Weights of a small mixture-of-experts language model, trained from scratch on English Wikipedia.
Size: 11 layers, 32.4M parameters.
Experts: 256 SiLU neurons an expert, 1 pick a token.
Training: a variant of Adam for the experts, 248M tokens, 3777 steps.
Below are experts of layer 6 (counted from 0) of a mixture-of-experts language model. Rows are named router (the router's row for the expert), up (a neuron's input weights, with its number) and show model dimensions 64-127. Each number is 200 + 40 x the weight over its row's rms, rounded and kept within 0 to 999.
After each expert's rows: a language model's description of what the expert responds to; "mostly gets" lists some tokens that are sent to it at least half of the time. This comes from a sample of Wikipedia text that the model never trained on.

# expert 7
router,210,175,190,247,154,196,266,193,157,133,228,206,226,209,214,236,158,170,143,253,253,171,201,213,216,255,118,204,197,188,242,241,186,178,219,273,256,195,148,128,195,226,221,204,254,179,192,143,197,185,131,254,188,256,216,237,216,219,217,228,195,158,107,207
up0,228,243,121,263,159,220,248,188,102,125,161,179,256,207,194,157,167,240,181,173,185,94,216,218,171,181,179,201,233,243,111,152,213,165,215,262,271,230,231,142,199,172,214,181,234,234,239,174,249,287,145,249,227,179,181,264,195,185,216,205,240,196,167,209
It responds to: Words like all, other, who and out after a noun phrase, and spelled counts such as two, three, seven.
mostly gets: " all", " who", " man", " out", "inem", " other"

# expert 9
router,161,215,202,171,179,224,224,173,182,154,225,160,239,253,145,295,196,182,178,257,186,175,223,259,276,220,212,211,94,221,273,224,238,139,231,214,239,243,154,160,169,205,247,212,243,140,160,201,248,222,200,213,202,253,214,275,266,205,233,183,183,175,170,226
up0,173,258,178,299,187,251,205,229,137,153,186,166,245,138,245,171,212,184,142,237,217,201,264,228,205,248,169,274,261,230,185,195,181,118,222,220,229,304,241,182,150,259,261,205,266,183,243,177,166,196,105,147,185,207,140,196,226,164,216,185,237,164,188,236
It responds to: Line breaks, table pipes and sentence-opening words in biographies and tables, such as is, was, The, His.
mostly gets: " cre", " dev", " offic", "   ", " His", " received"

# expert 12
router,147,259,193,216,194,211,242,169,206,184,219,111,263,193,177,229,190,189,195,280,250,218,179,241,226,265,150,255,169,254,247,202,169,139,234,240,243,202,106,183,170,205,259,217,196,141,198,88,232,171,150,236,162,194,161,226,209,283,196,193,246,149,136,222
up0,194,207,98,219,189,147,200,249,173,157,174,156,220,211,240,195,232,180,168,225,169,201,238,177,146,266,200,222,198,198,136,195,210,150,235,268,190,242,227,204,162,116,230,224,240,222,199,222,218,213,160,220,203,187,203,226,217,107,191,183,198,232,175,185
It responds to: Digits that start years or ranges (2003, 1848, 2007) in bibliographies and biographies, plus words like book, journal, transl and ip.
mostly gets: "ip", " •", " journal", " transl", " Port", " po"

# expert 6
router,155,176,194,211,209,188,230,87,186,182,236,165,266,179,230,214,110,218,152,321,232,196,150,158,210,228,152,240,243,250,205,219,153,170,225,267,234,253,119,141,174,252,239,200,209,204,212,198,248,211,149,260,212,215,178,196,191,249,197,183,174,138,213,237
up0,210,239,149,254,198,180,223,210,136,145,243,213,226,184,208,169,183,252,173,190,186,200,171,140,182,212,185,237,234,254,207,136,253,150,197,253,212,283,94,226,178,171,201,161,136,151,260,187,282,225,170,208,216,144,135,233,220,160,208,204,235,181,193,185
It responds to: Final pieces of Spanish, Arabic and other foreign names (Ramos, Palos, Abdulaziz, Calne), plus the words there, we and Z.
mostly gets: " there", " Z", " Los", " we", "az", "os"

# expert 5
router,155,250,185,237,195,231,205,216,204,222,240,129,167,227,203,241,164,295,186,220,224,211,181,233,187,233,192,191,211,235,220,172,145,198,129,255,153,238,160,200,171,211,279,306,225,169,163,160,226,166,227,194,235,231,256,240,270,212,245,251,146,234,245,242
up0,224,237,216,203,214,198,186,199,187,193,247,197,274,166,215,164,180,191,195,226,222,111,211,184,202,228,174,248,195,236,235,177,155,142,222,238,220,320,177,190,168,236,292,229,186,243,203,153,187,216,130,208,210,166,180,233,226,264,264,191,205,191,177,268
It responds to: Conjunctions and prepositions in running prose, such as until, while, than, and of, plus endings of spelled numbers like for-ty.
mostly gets: " until", " while", " than", " least", " when", " number"

# expert 2
router,223,239,182,214,143,204,186,173,172,158,247,149,233,156,170,200,169,204,176,269,256,168,226,172,219,264,135,202,157,217,240,222,181,170,213,274,238,171,134,185,198,191,233,208,165,122,148,177,147,177,146,255,232,178,173,186,221,241,209,234,164,168,195,146
up0,220,222,200,225,211,227,152,220,163,208,232,224,180,150,175,188,250,197,136,248,170,142,247,126,178,195,173,195,201,184,138,243,200,138,217,233,225,268,117,151,188,219,195,279,228,136,300,132,207,198,208,182,190,220,236,232,234,148,169,235,156,209,176,232
It responds to: Mid-word pieces, chiefly "he" after r/R (rhetoric, rheumatoid, Blanche), and word starts like part, prop, social, public, act.
mostly gets: "ge", " part", "he", " ab", "ction", " social"

# expert 11
router,194,260,199,261,229,224,255,160,138,213,239,157,223,205,202,233,161,206,163,278,259,192,201,283,249,302,178,249,231,227,278,184,174,221,195,245,238,170,168,170,201,313,207,216,214,247,163,198,188,211,175,279,243,258,145,257,235,223,215,218,160,178,140,214
up0,198,212,171,234,190,238,219,165,138,185,199,172,207,205,185,233,184,202,122,202,188,212,231,175,184,220,179,197,202,186,196,134,191,149,212,242,224,240,231,141,184,226,231,268,147,201,247,190,205,186,181,122,230,173,147,181,260,222,243,258,133,259,130,164
It responds to: Apostrophes in French or Italian place names like l'Isle and all'Acqua, plus spaces and digits in sports statistics tables.
mostly gets: "let", " rest", " vs", "’", "'", " Football"

# expert 1
router,134,187,216,236,154,232,275,189,159,187,228,169,162,244,149,200,193,241,186,269,306,153,221,201,268,251,117,172,215,180,194,212,123,173,249,189,185,214,191,153,168,232,141,230,186,161,255,187,189,208,173,223,281,232,197,215,193,233,163,280,191,211,188,243
up0,173,259,198,269,160,174,233,193,104,157,204,180,262,142,183,159,223,189,189,177,269,180,211,152,175,194,168,250,168,247,185,62,133,122,237,211,188,283,201,189,121,199,233,281,282,170,222,185,208,232,215,230,231,207,224,230,262,189,243,198,205,262,101,239
It responds to: Middle word pieces inside proper names of places, people and publishers, such as Mon-m-outhshire, Conn-ect-icut, Minn-es-ota, Mc-A-uliffe.
mostly gets: " Title", " General", " foc", " Force", " Department", "tain"

# expert 14
router,176,233,140,174,185,258,221,125,155,193,214,141,234,192,174,199,124,169,228,261,229,237,203,189,143,188,164,204,124,228,194,194,200,210,243,216,225,242,115,158,169,298,237,205,180,175,157,122,233,156,173,166,166,258,173,259,218,190,220,195,237,159,158,224
up0,230,139,157,210,211,211,238,134,148,194,163,194,219,174,236,189,135,199,172,281,149,207,214,186,188,203,250,294,186,161,191,133,234,166,228,247,288,281,175,206,198,274,196,204,241,205,238,223,219,246,141,237,164,179,96,142,276,172,217,197,283,270,205,253
It responds to: Capital letters and pieces in sports statistics table headers and cells (PPG, PIM, MF, FW, pipes), plus suffixes like ion and ism.
mostly gets: " MF", "\".", "urch", " classification", " Ma", "iddle"

# expert 8
router,94,221,244,194,116,240,285,202,138,229,223,215,174,213,124,195,177,205,201,213,216,185,260,224,192,210,200,234,132,221,168,225,202,225,218,260,208,191,145,186,178,218,167,272,243,212,175,168,207,201,233,223,175,227,176,232,230,263,187,227,186,238,172,249
up0,171,288,171,205,218,202,161,219,188,174,287,164,241,243,195,205,216,194,162,195,211,192,263,214,207,217,215,261,211,178,167,164,185,152,169,220,249,258,204,188,209,236,186,298,245,206,238,213,188,157,169,169,185,154,174,191,183,205,224,197,135,213,214,214
It responds to: Articles and nouns in articles on songs, albums and TV, such as single, album, song, episode and debut, plus pipes in track tables.
mostly gets: " census", " song", "ourn", " album", " episode", " debut"

# expert 0
router,129,225,204,259,170,244,203,217,234,158,211,168,236,160,237,210,206,235,198,234,219,136,200,197,181,270,222,233,206,224,231,222,213,203,236,224,254,237,182,232,135,224,187,251,255,229,194,146,199,148,102,211,187,178,206,205,273,294,193,215,146,170,230,234
up0,170,259,119,219,236,230,240,218,200,132,184,143,219,179,233,297,153,155,137,231,182,152,238,172,141,173,185,234,167,263,226,225,217,210,218,244,172,312,163,213,171,194,209,224,160,173,101,152,196,190,174,204,140,167,147,225,200,122,198,139,206,229,218,243
It responds to: Commas, periods, table pipes and mid-word pieces like gh, ep, ow, plus digits inside numbers and coordinates, in mixed articles.
mostly gets: " MPC", " [", " Play", "ext", " million", " With"

# expert 4
router,164,143,234,206,143,228,250,131,188,111,216,121,222,246,188,218,190,183,186,251,204,149,236,210,166,216,149,293,196,257,199,221,162,178,253,186,280,239,183,195,199,217,213,287,266,181,138,158,204,193,211,222,177,156,192,188,205,235,151,202,135,193,177,184
up0,203,195,158,195,159,265,156,234,171,155,206,139,238,209,234,183,193,200,45,240,211,226,227,150,133,221,157,192,215,205,154,145,174,148,276,235,223,247,160,195,150,234,124,281,174,234,189,174,205,161,160,189,199,201,131,185,262,158,179,167,246,287,215,233
It responds to: Line breaks, hyphens and capital-letter pieces in place names and tables, plus "morn" in morning, century, died, born, Bronze, Silver.
mostly gets: " century", "ailed", " ====", "ped", "med", "ronze"

# expert 3
router,218,219,159,202,191,228,233,162,150,211,181,239,222,217,188,264,138,250,203,274,261,193,168,221,253,306,168,261,179,262,236,233,175,236,228,246,188,227,211,167,205,215,165,261,220,151,194,192,217,216,141,228,241,242,202,276,248,286,280,183,165,204,161,205
up0,193,269,223,311,183,236,234,180,182,173,180,194,280,203,165,198,184,144,103,210,187,189,132,169,197,215,183,240,208,181,207,133,157,122,233,191,227,269,191,211,132,206,161,274,161,204,255,170,248,227,161,183,218,192,221,191,234,133,232,191,221,206,165,198
It responds to: Pieces of labels and codes in infobox and taxonomy lists, such as GNIS, PubChem CID, postal code, Group headings.
mostly gets: " post", "ular", " Type", " code", " Candidate", "ece"

# expert 13
router,178,228,176,243,146,289,155,194,226,214,212,197,238,225,172,214,196,245,99,272,201,182,245,189,216,213,243,252,186,230,270,193,159,137,250,254,162,259,139,209,214,243,183,238,157,215,178,157,258,107,226,248,169,277,203,152,214,214,183,177,210,204,157,214
up0,239,205,287,275,169,195,187,177,187,152,186,162,277,205,223,208,223,163,119,187,162,150,250,184,164,226,195,238,171,294,176,147,155,174,191,262,223,193,210,218,217,196,202,248,206,144,220,172,192,172,154,163,263,169,192,180,221,197,233,234,117,245,242,254
It responds to: Middle syllables after prefixes like ex, re, con and inter, such as Ex-or-cist, res-or-b, inter-est, re-iter-ated.
mostly gets: " sim", " jud", "erg", " ser", "medi", "ference"

# expert 15
router,197,225,191,152,143,227,222,186,140,157,234,79,241,229,159,217,175,212,190,272,269,231,146,240,230,242,191,218,198,208,184,215,182,166,206,276,233,203,137,143,210,209,179,264,235,203,211,229,212,204,170,210,199,161,189,233,202,243,163,216,187,241,188,249
up0,242,203,186,310,164,219,177,210,210,212,255,207,282,128,171,298,200,189,105,234,197,177,229,148,175,255,188,274,269,275,179,155,169,93,193,241,220,261,229,224,165,225,201,262,217,191,219,199,214,230,168,190,167,198,130,200,218,194,174,203,172,243,123,294
It responds to: Word pieces following Sh- or short stems, such as Sh-op, Don'-t, Ar-t-ificial, plus digits in election and score tables.
mostly gets: " cult", "off", " feat", "rang", " art", " chang"

# expert 10
router,188,200,208,190,170,242,213,191,131,155,259,218,191,233,225,264,140,213,180,284,179,178,205,198,265,225,167,225,190,200,201,205,181,141,241,283,190,257,190,205,160,263,262,232,230,230,154,201,184,163,125,174,187,205,124,216,192,242,159,220,171,139,192,190
up0,205,131,190,280,168,236,219,223,150,163,155,196,262,153,242,201,174,194,141,224,255,211,279,130,127,206,89,207,191,287,211,155,175,81,234,267,185,291,162,241,178,263,265,189,195,154,220,186,192,168,165,221,242,203,166,142,229,221,159,261,181,211,180,253
It responds to: Middle syllables of Japanese and other foreign names (Kasumi, Katsumasa, Vladimir, Kamakhya), plus colons and the word such.
mostly gets: " such", " ref", " rel", "aly", "ney", "ily"